Experts of a small language model: a softmax router.
Below are experts of layer 8 (counted from 0) of a mixture-of-experts language model. Rows are named router (the router's row for the expert), gate (a neuron's input weights, with its number), up (a neuron's input weights, with its number) and show model dimensions 0-95. Each number is 500 + 50 x the weight over its row's rms, rounded and kept within 0 to 999. Numbers have three digits each.
After each expert's rows: a language model's description of what the expert responds to. This comes from a sample of Wikipedia text that the model never trained on.

# expert 11
router:530490434488492492581500488415475549488622499400442597519505533535480537529460559442587471503438556485489496552561489483497468529547453535477488624557466428461540485601532523466548476480567422449494531499485459470427544445496506534469490467560549518526439449580507461408385396520512431417
gate0:396478534538433520548487422480620496516536467402535538474590571410534566479388473465426490454405550420529448530484510497549572540460578595428455538483456631459524582499464481487511396448469491486488553516529510483546509609449503476523522473480521528510500397516525473558558467530538460490
up0:529518515511426487552533447498498414552482515462548485324558652475500500604427441400541562470520511502558408492501482422486484513508585501471472542529539538488453481477451466458440513431499465495456528447517474493549540580515481463491522492494490447481508471520438480447432387439512511486
gate1:537539453467515563536501535419501410470571503449499469455459512543546481449476575447515590467532457411533486439569457475574502466484424451471488469459423577459568470546409512460519456559553524542416597467526489555536520508503576559450424406492512459450452453548498519546581497510542483492
up1:411494603433515566516550394576543513488485528538462539547432505445525435503534420514516484623501495452458452535557482472556523591457542577539551444441518498506527543503592482433506563430509488522568441546491610548502474449471490526584548515441568657464519510587488367505499518604434460513
gate2:481584435521548420583522487503488535481458455528488501517518572445538453516445449540481508431462581523449561546577497460542365526558528513568472550576438481448536435557539497505476588500511424517565522498552414517486525479424458458482527465497468409529516564498450545523388434442492482504
up2:486514515434481511441606442449595524578508450521494463646476456560459502455469493494453549535541451556614412457501513546536517542571501435411457485464441476505475519517458502516584473467541557421471466445450592588555529450571554449510469512485482584369465527551578544502472453456449471484
gate3:492498560479498447425485483421494506508512577497532576437473530508480453488594474521434483407421485505520449478551492396452415442512507552504391445429541509503462510527488507576493487437510520417548479419455461481530557509539450459506502475470478481491496571477499569561447441356558565552
up3:409492582493537507470542494514519432511465624531529511506542458509647443466417534500482521486531419540515485571476466553500527387461480468566509502519457484458503536509528496595422568532588489470456495522442511417471539537416491531476535544560510555436520557382451449514399498496485479403
gate4:450451565429520491519616475517425542463555523495597520458512613480562502506454582481565530432461558510536514600483506546485571427576436542542521526502458538461412494502549478464423486581526510470460443395517420613525486551447461486542420535543433408508470495527494506479432566438516473554
up4:392502509555489551584543494542534528457437562413567519491510520482469440447551449464452495520521539455484475472489480535515506499374505473472496590537461385523465492518459499557577552480579512411498472517538470469520540525436490541491425481472455493384567571560489401445535569414491560463
gate5:493611495490571520520554508519587592471530614565495548496521497479523547521514469562479472526516605516587443561501566464537542449490492419505408488551535463459447501462508500498517439496434571577474525499492548471567423508526426513448498592441574545437499548395507548450474464560506471533
up5:487409528535460485484481489516438438373400445515507433475491479448458476503538519537537391535504500526423453465513516492465401459531539487473513513458452504486544520488573500602420480555614367565521457517505505499499424539442542465551561441563484535523535564583457501499550549494527494438
gate6:519505480523487441492499446495431646523503460506348541565468526492446468502547568508483537523463547432474483467458550491510485493454478470433485594468451525460536457459617482467560438555533511503534520539617530483519522428512548486473556563527497459416338481469478460536525391526516505544
up6:523478520422515531471527540449489387441509488517629466561433432529559532456419438540565472539575561526536528515535392558531453565539473535504542401475486535538541523475414552506424560431452460464509511446388519493459480582494437500520507469577482560642604504498486516576467608450410471526
gate7:439475579419515584447502506423548535561506527505541464544470516563565540521444587526507477446423529547571477500539532543466521523482468426475507466498483511455540507493410502520548559443464519491561569516469565527504548495396548517610414522536465476529509496448529531521544540494563388433
up7:470441505511466524412468535432479454508508447451509510441457567452525575515531572549484460425511447477609541469464468504458526513489456492476538492512455527461542471428390484501468491473493460580478559570511541570494548488511525568444501580598470435585495486452498514429563615558500409531
It responds to: Function words, linking verbs

# expert 63
router:525572507505502469569422451461513540491481618482478511502401550605470480501443503508450397481459471624526543413539544469483492399513513558518435457489558460493579554491536567541489494491531494490508468563486513397483452589456489612493500507517546526450379491521466526473496465568565494494
gate0:402542535457432481477486432472465498534619471538520549555504422497507510456435503433400505543591494584537403519438526521530485384507425482508444622550495498491477520571524533514473544633551547421503490551556521411512500522428512435610415502502456467462428486505470514505517488489524561538
up0:506559483503509501482437502515542404521560485399563518416474544590489487422513437467518542543643516548508450460427516501585486495488449542470460565423382478551494483511559501510516576457495526445499534554512489449596578531462483520560467586514541520491433583499465439519521526506505625511
gate1:489496417540660445508534481430522472505478528573537404562469414609540413515494498474593480461512483516452453458412523476495545415476573516582595490433412513434484484581487515479471457494429519507457507518402413587506548570470467503506510505436557441462473520556516480591464507581578502504
up1:464522529553509477546440529503480646426516552580474482545456524438479421412497435467563591501519570523605486479442488507443525492450543524494396537583498583434514443485541477521449437458530449528548417456495433480607489551469553516427496414473443546511492409563421606413523539408556506422
gate2:471545458515398402546500477515554521510500558550524466559525463524500476457578412597472530524546524519464497406543520506484529474511518447575535478485442420480560449507430496546451501508512586520510482524420408491404409479551569461526417508536584485487397455449586581487525459508545521476
up2:539494540483501574529421466449475488493525434561525484448524546507481505533499440588538469474434570517498540368523562448407548488577498560534359488414464468468387490565473531540439532495557557463568467507461512513542490566525603506524466574592513490466459524574495498461486494487475448520
gate3:519553547519577475552488473503550546411549470556484540577508527436466513498468459561461538452458431420478474533495519482438473507553450546493492473411529511549476434503550493562475403459537437477540472470510498561537470510402457539521571581567486551448485396422410519474494552510504480442
up3:522526452504531553466520542524508613606511520476489460543534575469561560522536492458411427434459429491572442542490420455556406369437506581577485523453584446483548475502513481530500478610439450511466469559506410497555528525551532485432514609513503460499527541543471477447535458433502529506
gate4:482510430511454509567461479421382541530615430501446473584454463483557539417483467489559553505604374486544472568496567490575420595428524530543446445474498491590508520501565505481431527487533456558460431603390556516521491441480584569497601524481436529502471514532523599460482554531457552461
up4:593532454511530509548581430471504572499563419413542542435493507524617487425402510472465575528479509487507474490497486444570409452457495628450480477459521508568593431559490460484461384608435441531473470480414531492502581447463531508561524473578458502471472589493548548508524492468482538437
gate5:483499460552510617478503517471451524491597454528515523543541564496534506531444463430586596415520480453465547477448528471434430448479458522519475517447466476531615537485514502521465518550544461485602498505529501415557486477539523484491393470529646525497419490550520526486559526496444481589
up5:515575493544587547496550487576472473558490410477528546480498491472586513472476479525493504465547566461462395554490429509487517534484495543478532466566500453474374556453510509513464545489469547525487566580496456512445398512490468445467557618455501416469396528382490505582468577432481528448
gate6:410613522465568500519515514436505552549477494460456522450528511526522453509454544471560586467453502455570482492575612547535550488547482481533430417456542417519553434485616481448558475532566495488550461462468536473541577419551526541439476492501441377479502470543543563454550515504509522507
up6:432486554411503515505554452402522583499531494479441564433506510524436473472630614533409584471538514521526471475597505467616440520445595487484478496476473488479498467551477514503500457548624491517539475511521537476544489429556489509674507458506468474578514576518517484418487451561493489484
gate7:476586505575525522505478529553480468597532531475503505495504473456409565533444514506472498560527496613520497463475487475514574429487438512496508509499577498444514451534496491462573596453515540430591532514531618495466468451509504458475429502435463487335493509539473498450509504515540546466
up7:549537517435411499561517508485517469591529489589548558480394522448469573442531477549537475435555375567511457572490483483542510535467463493500500606478413527455453449495486489544508553491533487468509552507467499514452487481506524483401451514420444527500513442485504446553555554629469542462
It responds to: Name-initial fragments

# expert 7
router:502589484510520441543472476495494506473498513489459466502541517471548499527518560477600517495389496485595423466517448398520485505633466543439455475559455487461576541461507532502478464492496516448480520595591541439529481459452515560545511464574575540481523470532484482477547466498497428510
gate0:554534429458508460538477550491478484498449539500578495547479546490545620490480553483557445434543476542493517473463575518536431519498445576529546489505537472492515513464509492500515497528399556538476534529574504521550491485550624526434525463463497599493482570441539415405510491531452444463
up0:493556499416508524486532440472435502474457521523613547515558484522499531450503587464600488419450577530534463496462455532582435512393479472520516573386541526484571511504482526513400553536442481536416464508466451524580481517453570479468555449451538557516497546516590514488491492468456512483
gate1:579516494487509574488521393439537500489520536457458500522492435527580444524472575507567457472538511439541492541516583545434449407551443484565561513461511568481433474505457488458406565404562519489386499430543519446506458538501518517393446530511505473580438483581453572551573475522539458475
up1:516481446368418514481510490473492566490489501566560506423485426598453416499527418485442489609535510517520459431519476461543498386581442401528479477512448461489462522445450498481516487462446476469516392539539500462410456468437499524584463457475410493517495513521416514554507469525539456473
gate2:505475536502352514522438408512467634470539429525518497473488433550520442508513486431548551508525459494593521444505494431450534570559457451525561519459460436476538463524564501489573475528482526468462565528491520503435576484526463431552474613456567532495456579567468456571468538404539527435
up2:467522517475532499496440528574433510497461475400460473466530464424466550479453500517571486436466559451547507547515444505417536428513458482439560587506457457505500510397611486497608543600422566490470506558538476623527569485410507552501554515414535507553447512488436444435434468493544565489
gate3:458518466443379515481558515544574445482516481582545521549457440559515488429550478482534476546523625570579478576504442534383501443453489489505462470522546471483545417480567485513474500604530549490431522442523589542387482450483481515471426556453550484461518473533473523505460439532392593519
up3:528530489497446560538534533482496488451517507502518536476591473511502469443481478445476462468509522464518469434479475434481561464533522537537436504530567475441595459393504483546442512498585439474417475532450513490419410538509561584499409611536512488447525448532521594502421472503466517594
gate4:400490494563450487523513456446418475537503534422427389555547445591567468462460487484582477498411542491467578525494497486507593502482430602469578492459423469542534497670436490557552579610471639499588489509497490481490620477638477496600496458449436456441518479585481563498523524506574538476
up4:492528512502484403471487597452548487512471473463457581502524396467396590555516486494632609460463419523436450425486499511519439478525473431552524481440546437474553512526531467514464517565523459471440552481512587527479481556452524471477439522547536513502453470562522392464426455573571562462
gate5:559501499514431538495477491454441482467549548488522553506456454483465445563563492513563484493485533462472470507492487484445603450445507420463481482569457504514396488627473516459468486507493505636550484564521483568501415505510484575539450547511466509505529457567447457546442459509428469399
up5:510471546586488464508410498433462518402476522501519538443516492519551553496546493492468539523454457514413421458478526512528561508610456437512503468593405448504394527442519506449572529495484451531483500446482545554486460510568563462495617425512455520522447488380472587447507597467523489430
gate6:519575560542533463506568478463587524450539541472525597443569482481500451514529456497587476561512462490476505534479511427543589585501538554463622568548531566481520486473452504447555465441427459429522435507536574517436508458557449516431483498459593498539533458488499520493457492454531444471
up6:520445456517536437499472459530604428573499412599552486504426426477484512515579552434483491559489481460460467495511436498472500517459464481464489423495490572502536516522466492405506565595493619537491508520441455419437507534482556536491580543560447485555547472522437503535556572458485521468
gate7:558568472514523441452586491476548496537489384461600499458460535483555498509442551453652547473534468536526487575372466555406572510376485538560579546465416453514563428526460505431506387659617525487495511453558505459449485502514474524533500519510481500518441479493574453526557512444398499464
up7:465545465549516516510535552495526456441446508509538479439532565419536539549406458572459444546563520469500472452563409411548482408459489488489543579620583410519449527467493501511531479494549608511523446411378452560449490468401493494500511506416508544443536463520461485621522523453539474528
It responds to: Periods and decimal points

# expert 19
router:419463459561510526564457451456445558569501545460526484424449483445520596527470559466538415532460504662534442575457524531544518503469491506501531570569553448458532510529454548473486512483492465486665423467455391410475485477458544555434433460516521467463421452506516481477396459591466512520
gate0:516514578491525468512534525405477470557614585479453517431311421552513514436540569463523499470579479542474495465459502504539501474410491530539538460460429520467521496489530521441456513424481500500472417541411515467432517534404438453467526572517502533550486472469565546421560488573568539564
up0:543471499556524553495546572428426546560504390524476527512524601475592481431440472530508504467541413501620538528537528581584420489336532551525549430399443509509489529506427482528505503541560447421539448552494508621482467478549524489511513483520501414495453497489402510504451385432483631467
gate1:579520444492486531519542604460431592443476471537426523478551473502495464492505584550484531530508489476480499383480485551467518448374446565406504594449484509436540452479520515451435446477559475477431547488469444538460461442444436589459503561565446557439529521499479527463553608533465549499
up1:454575531481492475443538468479446473477519421496568465490375540536513554537555475478486512431527452505567484494510551451475569482571497508481443498491505520556529555536451512497548558465542531494535445609447482452599575544503473464527578400462576453528446467572502598522532453450481626572
gate2:441546541434449517498495510537482581505540578574581515595444473485460549406500504442543573563427610386553568483498471523540367591524486434510409478459475563628524515472439500442528443477558464471453526479434446464383525559609438491482493625564520532514500420489612493533475458521367467473
up2:513501527510371490443608575483464608492469526521624517577434492506390526501471542454516446550529605527491527434503528506507509444503514519490486541510458592537480495478463517522437532439532457558481531453421414498478488510512516508564532592630471533499515426516528473531432481558545449481
gate3:580452433595419574472491520569497589510497477560486426458525550475431520429601466414478525548538482578541491557481488526489503536557495409494546614562533411486588541441485473499494496507410558541530523568677522504479526472416530523434366478432536434530409522542434500541500508464536463454
up3:499562439493459547425504443495480538468445509572406416543521581463456433458564520454578517456517507515479409521539532488482515439525473495532588607366440423494576534451498487456476476577493512563518479496610523497490487433437482523464445509472482485449513481568479545543527509483562439511
gate4:453552639584408469600543488408524508477502522456527501488462502498444525565439528541473506552531490525584519496495476449494526445516632548533430489530492600417474442470529504408530492507524521417495499511492543544495604471441488513484477499486505441492410433493434448502544533413547430531
up4:574547443555493509418519517467451511448518434524618457423525543388405541475440445534481457517499555416502555429497439517477462578452441555399502568569464492437458495598455523591460435561532493413481463450491484611565525358395541379474512426451486471475528515544467539598557502446506509575
gate5:434534491446446532446525417462437509596416499494575531589517422569548597452514522438485542532502446524583452463489488506509580482564437516475458557521519494520496467516513509511583530569505419504551519472455403472428533606506462602485536508485504456513469433490476517477506438483448479561
up5:507476448482410452570531440528452611587433544518576529535479462451488525439582517504542533515497509515503411555578374508467491404504451425503522458470418482532548472511556501470499453522613546510458452544550498489439528465494548483512514489414504535543453485502480553525522521476429548495
gate6:544507504515454479492577438523486495454527505490509537516503505591426463512462487475463469521585551515489566443350491460462510539446473436562504472472519529605554543519428477508514468553449493550477512612486463427508559469517563529518502513497474577515583481521478576505536547491560499480
up6:477566482440513522439520509419447485466476457573518589498541524462481467585533518507510511478482512483516434542418501534563493484510471446491453466447432612470496445464577506484522468490448500375460429502578576530429488489467545528537533618406441440568521496457509403494404440464529447562
gate7:510406492484507481475505560555411449434420453516449523464570531495487525424520552435436409490492457519486476589523472469390533523523462543547550449537482500584528422471482527481513560518534494556497443537470522480556485451443527536506488524528548437499512542564618463519441539519418566507
up7:466509564516523505604568523568478434506515511464537539572512468448580563480414496510533442444467523474484491569519595422636516530437472452544518576491478441537482533510518530558532485417500461535479521508498488490443568596558418486474520533554524550430509441583572427504505479464491533563
It responds to: Fragments after W

# expert 49
router:547463524555494511539505489446479533483517423451410529521530561606450519597512493498515448482508511582456465531437399449519558467500384496493494500530475476487531494482482563457545454419504515561480468549539484431500524457414437611474461540489471560457480509530437489521438549572536530471
gate0:484515498529521491458550478504448526548510519604573600456542452505456591567506516585412465558545584531471462574564507428496418557482447459461497502520533497410546426494468493433548570482517485443537469559448476446455496494397612434435352470456524485495540623469536623434443531459477431482
up0:608634480570509403541369409509478492460465479556546529451416496564497514506475459511472601417451447380470475449486531491505526558424541503452493515483496455434487453544507495477479479463511548443429477521611605418460502564519488464563480601545562539424487448511493434498524500487438534489
gate1:579489450542390484573490536463539489511470531480435482392477603557493464548582540424501635486513561489517537557518436427529480527497594487400555516503518462502559514473530511485518560457445412461503361454508475457445484480492492567470412481469632511384442560508561537570457526566454567463
up1:514511412561401477590428443492519526490512476487458467431396514567489469522602588365475559542469499493535518555531465490507451516495584501406542527493545411467523494499565486501519503466525397499518413518514523430534469528481440554517471430501580543465465586494563543530519504570515561516
gate2:539352496411518569584492399537451430494486425451445512479536513545482445500476494518528551483550405499488530465520508553612468520472522491511516394576567475448524509480448517526519437515561514539531571503482572456540564520513531596524412625475459409499565450433412517480487483561565499527
up2:608472468484464479547537458582414389446532489511423509491566526558455565489528433559515599507583509606402589579584540518405447490510439458485561546512464483543488493494462493524499421515599509516481628541575485530448429441438506485523547537503423522505511425469523574398476490494495385545
gate3:499516444535561509441458411470479489538534443571435529474479493556476503490494498481513545583491443444482506508486475561377552485520502479517489419447503589491500485411492529504432480487563504523506502581526555575491451565518483560478540512528543524477459565428544436475529511630551489534
up3:492401585442368483516538557462530503537524551447558447581541451425484560592474446547443508393489605545548536495549486455544386505578509453475526517537434449535496495544503488450579578449510455422551518469500460486443512559484544499603562488443496547546554477496488557537474491429447537434
gate4:444477472460448483578526439489576519522499460480451452678433522492561465478463403528494462421494493436440452504522392493464586473404468492489473440502528456558466442536600540539572532541502526613483488458522548577508499574436506511493480425498511493540570476503504457572436450545434543502
up4:500518563502565557517514615415531459477500462500555534563505543478413544529585556499520499514446487435458522410509522489613422513527472502525478581510465492589513418409454459517607534495425501498455484487512467588468558444472467521466540593533517460506499495460553434434507540583545453383
gate5:455483526428570545481491476521483558505456403475440488520498482572517378502535425456504592505419509489421595558539427543407511637563578530566501535540557478492565495579501532528453507423537471503488514599483398463432563532465522568499567438437413473531514513476549524457536480477511480543
up5:499576425582495443504465481420468413457572499512544487395527501496533418529510515475523478476614416508554441499433538385488484414496403473405557435417564516491490526520552474563481472474482559467524569503523561442533488484564552442500439468491583496423424480481455504480445548454495498483
gate6:416533609597499492498501522481547435403476547576474517473553521586430528521516591444567563519483402562482524557527546560481535531484525527510506409492504535478647461457490515417519492391470484534551490453528568471509448483548520511511567494469469535450438497514514561447442486542582517481
up6:549433450546502546568453467523519582495424457464401494435458488439484463508435429504438415487461499504561497513457456489558392426567522504532450460459531495522487490533496515424514503534510457399475466489484585512503385529533520471502520498484503499525541551482525430580485533544476543463
gate7:454484457489494488504492478477543449585515459533659532523486477673545483502487488391501524487491478469470421542521499455477490489550477398529445536485464484511532483452487493520462479507517534485468452538581595586533572520549463545465484513557502440522394486540490560524601459499419463448
up7:522493513486525478483479488515416535444501425524542435429530377419488480455594550536436451524532486455452531470493538510552490438535569523505553501492489498425505536510426494523473539501485528518498477435496478503459417477455620460488529469493461512520511515517435484533431572476547555543
It responds to: Election and stat table cells

# expert 48
router:462532498539523496522488428419482568585498486487493581522416596591458572504484549494512474458489483483521434540583471434499483518486461599480399551501502458438449478538573513496513401474515479417603471529556457481373494475499506486473469575524561459467434502516512420473404458566480460470
gate0:527510537497541450548426505458499501511472459536497484487502488529352499529522522431549550413560530467483570458472500454552424501538448590524438496530472534526507447458584480465475475547514494450534473523494558472373536466419535514506606489515494546482478415529523435520547469476508550506
up0:486412551455534553468555504511602557402579504511496522513440479556576425518522420531470482512418483436523408507612492566476530512512599458486557468483478505420541544515443534485548555388479466500553512480520446513540396523565551523523455556543480438489493564450461600478473537528544466546
gate1:559600433502581515533534546585485503486451593490476458436565563503480535405459474501534433615591435531501473568597560492487479504576524491508516540529436525581509489486462469455417480492505453539421456446484635528413569463495571464557512584456573565531486529485415460508577442482578379491
up1:493527539532492412470474529423442449610600584498539437525490407441480579432539636511455505404558529541525520520428489542436604475546525516404544484485585475531456369446419486483461485495499428511571536471504513485451490537504448479456406517489616503487503528580514425458500439442554464511
gate2:586501483522578481504463467483532471469475456519386521491526536494462581532452496489594527532490519495496461490552470519513465517463626464495497512504599577458517482494531483458590363473477497621387538554469532479506537500552362533549446491548439437451535458382458450428456567465507541457
up2:462501429598500483477461477461484526573482419460401511499496491514550529476448485553449476425447516477448570495457549558436365533465558483452529543486563594476524471404540504491552499406507497528417490649527472487534441560531430561568520525475405443433471447440455454434511441503487532588
gate3:472598528450517583550544541533516568420541498450475539535556496499504483491574596494590539616425563540439496410484458517579576488435530391424546511500495539554478506462446504507400512483461525540635471489574412449520558525546453512566540443516572471440512439469434526461421506490533533482
up3:530453493423405607429592434442443441556537447511413502457535504532518558575448563488461407447507504551543526531468460517467494545523496542581533428462463511472518524499616513526599590594447463433497500457481593538430417564440507482472607570435565384505530532429572472543478469458580476418
gate4:403517472566475508437485538489519518457606514459451485436476475486521506473499524553460512513500442472426481575514564472409464554503496389533506424490529502539575466465549495454567471439499520435498489530473381486511513454417485504480470501456483548554531530592384508471476427591487467535
up4:456418464469550463509463556546445387414448563544488459457522619493567582627510567478474503480471537532591551556474497539430589519445424489489455508530496480535513559465367486436515495546461560452498408495510451602555540454531510502511503472527496553595562514548505469450481494409456490512
gate5:509462503497492519491535439503502507456521481494477489544519445538525533424403469531544483509510520468506566540573517486490457506438392482445570565566607491514531521490451473513567503417479489527475513558455506515385519463393519578484540556553512504576475399561451466529447458605504503528
up5:494494484553450458522481485518513510410602458552558534490564531527506574488543431604499560447484505536430453580539495573443429497437569555568423514508427487432453548447570511518575433495482590495544544497481502436562436491530466463581503466540466486512407431474619516509514503434509466508
gate6:475454454453398491507565518473518568549400530509440485418554449556534530521531465484449441483534507526603472573560528531509578509536388473482573431491542540459524438558491477559553410533483457512560536479524496499469481493553522481426490371531540454502528538463419460551428451462496443425
up6:486497530547455500473402488539500481471537509484587488565562505452586439492508428592460503501459497501436459444493513523501477516568523522536408569526450488524500563464538495453547559491552515413456447524490467602493457403520534536461510572492471525530503439508521542518529562517491563493
gate7:446502416540479513467467615567542548515502483584607468529479520654549467535613461378513528563458536466413521448413478532445421425515580524516482509479545510529475454532447504422514559450505405474539490545455450524592502430569601516470497508549623549557520499548485526495516497478452486486
up7:459452459456523463478449548459523550524510443484461489497530435611480509495527477511520437563496496492476504516571493564576456534527516440628538503523478498433515542594466509432562484523538475475518506580461375487513518416468545499613543507498405439501428515529484522501568505522430592522
It responds to: Possessives, institution connectors

# expert 0
router:566553467559421516555480430382453472478551510455500580527423497572458496534485453480527521385435523535493517437455541492502420406529491533462526469548433485490476496563544528543540518407494455476503423527565512433439480515514608585496434525573470489498411434504527525462531497489536420455
gate0:507483564551480449517517512455465455505506472441500543518450457473432450545413534413308495466486551523579460526519475512551587429411441499415512469527477493501456579504537485569481520553459436427476487495439532544538469560522545493531534586493540512504447567497465484498495467585529557530
up0:582391472404493476482400494473554528493431523398538531478394438486503530508406533504522518546624520493552536505527471506678479539501423527486484571491481543505532499434524499492565538600547520469519438451508427486564597495499572518451504546484542499535467530538493506562439506576583515470
gate1:434507449409548482569612520429592577578494490436524529468544577507548430579464465576457483427528405551474519540528479374606421628529601585626509569438544429489546496516419461555544444551468477466473480527495493485451509422510482520492501569493547500452469458445473546465512569475479481460
up1:484434480591563481489485520500502458418464529477505505455600414531524513582533529518537508520569458507407508472544600476440547509477481530459551530504556608452553523470542536420484506514542504513503487571480515441465503491487458413512555522431392496481519432540572578526516424429542520406
gate2:528605452455484513505522580523640456472452508533500578489400454580486474512546486414507500521552471416516493512419468497552609557572503497597546477567419489415417564496545489549566514384531447480612536532404487416543533468523574484602410548499520550471471434546555452486539518527505442435
up2:453545507518504547451444508535473442501395509544541509438555421575494465484537438480540452478365497469491421503587543485536537515545487471533482484552498517435396563549536522546569483495549484463489476471379425438576535438515564591453564532575505412440426582489444501490548433546509542432
gate3:469521561530510490582562532485428470517540485529553486478493414588489409467480501436520548491464594564558455605539409528485519484473464403489528548472578499467479495451483486515534562551558494505534449586548572459552522475556526579609531456420404522481480514453451494443530494536523569519
up3:469538494532496474512519493550454459558462446527475539503374366582497536491498501556490556557499549477555460538529523596455374453462485572501568441483541416554479500481537519477552445535605519511577486430503596492437559527523511484551526463444484448529461408424566471519519453619452485442
gate4:533519595535448564403446470504570572467515520506404516477459480512433598471531643456557520500473493498480541588494484447437555514465526536569395537536463532498465522535550510512557599563474503557477515467499519492503546557509522464445494437515531481561419539438424568476513533472549464522
up4:568447541500420526518480484458535477511515428541445511501506489528423542522596577472537538480451499572494474512591487440496443492526528528440564525445468486533504484443516505528560555526552465585501525518464531571419431389428501457510497515498503530488459432433431610522479547451528514593
gate5:511455524485440453545516480549497474505547498541477525465555476532511517530581416552613565551507560440480488476473549478488465526579520539518438486479473435533494522494514478511553601467583493517502365469361476560458482498583535474521473448533468546438528471491571514426439529464509523492
up5:483504466484483513520454469550541552485358591464360535552559488484569565473389495590489527486563518458549608458519525444591497505460496518445584550569502514562441502457412527407555470483419488513537497550500499494509522539540522550447489395459495484548483493426479470541472514475556420628
gate6:487471426398465476511533533479577489453541469547458480576512537511489557518477472475479417469382528493457406589478538483534568512476584529527508438514484584485466406520562513451538489589536558556510532435517412497558471481507456398533537436469441478536501523554469470497523423505458435593
up6:577496424464534486483475545456515485593453542483476476538524458523458531575538625554464444512390507515481514505523659466527522539559579523538521539475541556578424496535524508598393569548581484493507482475446452559410458448476448554414481575504503518528453488516488423468421486510479507563
gate7:530546466536502439458460513456476487441524449512497539474610514515498574478561581533498465410549518473521534525526458499553478481530476445456498496533494459523375428422479509425499550511502561512494517499457552483537462539536470552557488536557501546447485509461543444438425580500592507607
up7:498601444590543473512506443459518508534452375511488465530545543594510519468489449544513575487524425552619476441451459505497492533477495497542483483551495493475521490501421529530469509482615558415578581537497547528485497547481571547552495518453462571516495516464489578479507382485503514466
It responds to: Sports/election table notes

# expert 55
router:418520365553481492509478428475474539523591534424453537524463597523540501565477538503467475439492483592570505544514519485551405437579541509410428511505419571483498528552462518541505531508460533441508461549514497420505523494456592497443497527604502561526495571465513412457433481533598414453
gate0:442551473532470485497549493619506483469583462567516565547453501515600422541506566473390498538460478439462537522506468514431428478505484494396537581444530440444521468619493521557419504476405586514463479625518455442612518514488550563473482534498411490479449542498538527470488345499399460555
up0:562531490505465482519491469535509552555510531489503540538406476600512627470456497547566463502499475492572475440562560487492463475570478437499600438490612511582512492496545501556533495493587472446522432518528484558553443430440480476619446525493422467459489524562466542541511502508494487477
gate1:438503496454546460464411485520508513562457511552498563402464416531570600448430481512414495555543380480524481469512452507405542554417476482447470518489561487500442579461436504485494462522468514574408585532575388497532559537585508520489555458530547419491485586483517529510467552618520429556
up1:519480561477521571541601521468560493438509457536515486514504492477472510473583425486454509493525605414520528545542520497526443391532527486470535497598519428508545465543495495368453573556436550455523482449547571552476526493453576496441553523488491552446477414505527501464521523428506552478
gate2:460555527531464497472455546419508549437498595453531584499494507563559508493534495579546541527434436606506539524491445526370392519549478557454519527529514457482504484498476506521503476433422442571489578386505534511545527507504462530639519505500508488517502442507504440572369453463478656495
up2:423525533512464454430495488558593515483499521478473470527527472533483502466462535554525536490470439451527545653552492435545490527618428512449552510465540508529546463487517516511440498516415511432475502453516548566537528525609452460527516512489510510534501368473507559590405435505499541467
gate3:424462463436488460550474484526489490432591507468490555455441530460465485545471465476497528545429387493433551459530516532548440514554526570459466544558433477493531496369490471484532482487539573513494491508464526566538515496483480438487576454462483488514483480477540547490471439459539552451
up3:492486531522479498504544492536403455410438490573482549555516476539504453460589444515507441468503470449543525472623361571384523496539446558469490476436538519455522495514526478452557450482447419512490494503527472539498567531591514465598461564399494501434409554569527367504526542429469490476
gate4:550553482445509535525499498531482454518579531499538474521490528492417541509531421540421583478557550477500481485527496427549541497575504489566465487520477522495498477510485496518419529519470560389456520484558450494493565448413593459496458500472486490634371578484427521444520440523547521490
up4:533530491441480585616436485552488557564576518496481425520573451506523605449445430560423540426552500602496587558532438561495479446490520529519562515562505465492436478528513513549496571499433518558452542405521486533623569426552562478481580519485427443467449479517540506552417443514497533495
gate5:519460432532449497521503570453517449405501495479460428490464438559540493564530465537506461508315446567452496481471563480459490422569567453498552495402515542458584515549585485442457543471522473530468480404488460519538494493581481500480484468514454508472361472475478524529453364541450487474
up5:532523587495616580561534471489491518626482465497512482515518493552510583494513552534531468474492450425488503401541422494544521568442445443453543519385532474507466441473456520471429460534514433449531475458494456408481502511467538485584466540539585526508589543558592510546517614447506450442
gate6:506537520555426543491434431377422494502552493458430443606478595546429522515457439436499512560542540499485547600482446411525578549463569514474466484469560504450515437470522484446406512535423461488486581529572449436519560557548492492362545433453483461558534501507506476478489412437471385574
up6:525512457530494518441504561471540516494409465525521418511519501544528454515502455503404503506533473462470458463488474481454505527524459515545487491547449459618477492449507483513502575585552431430544538501423469499510455530506499492507457576464463439515526440558461536417481497506633569459
gate7:465491401507458471597441501477550476547440547470508501535479481574540481559523442522466465423459584493402474532517512499519446499508535472474537527582460588495473452529439530493447512566509552467468479548503527434539488494420622423572567476510439510499543496553586528396456520601527553516
up7:482501444480482453405515511535489525471595526526458552510489496473536530443550522537560440565457503503630519494447532537542542522517399462512547516554419403501535480477520519499526418459473500517445465516532459555475457408624425541430505404551633500477530485534527454538465525405477404458
It responds to: Headings and quotation marks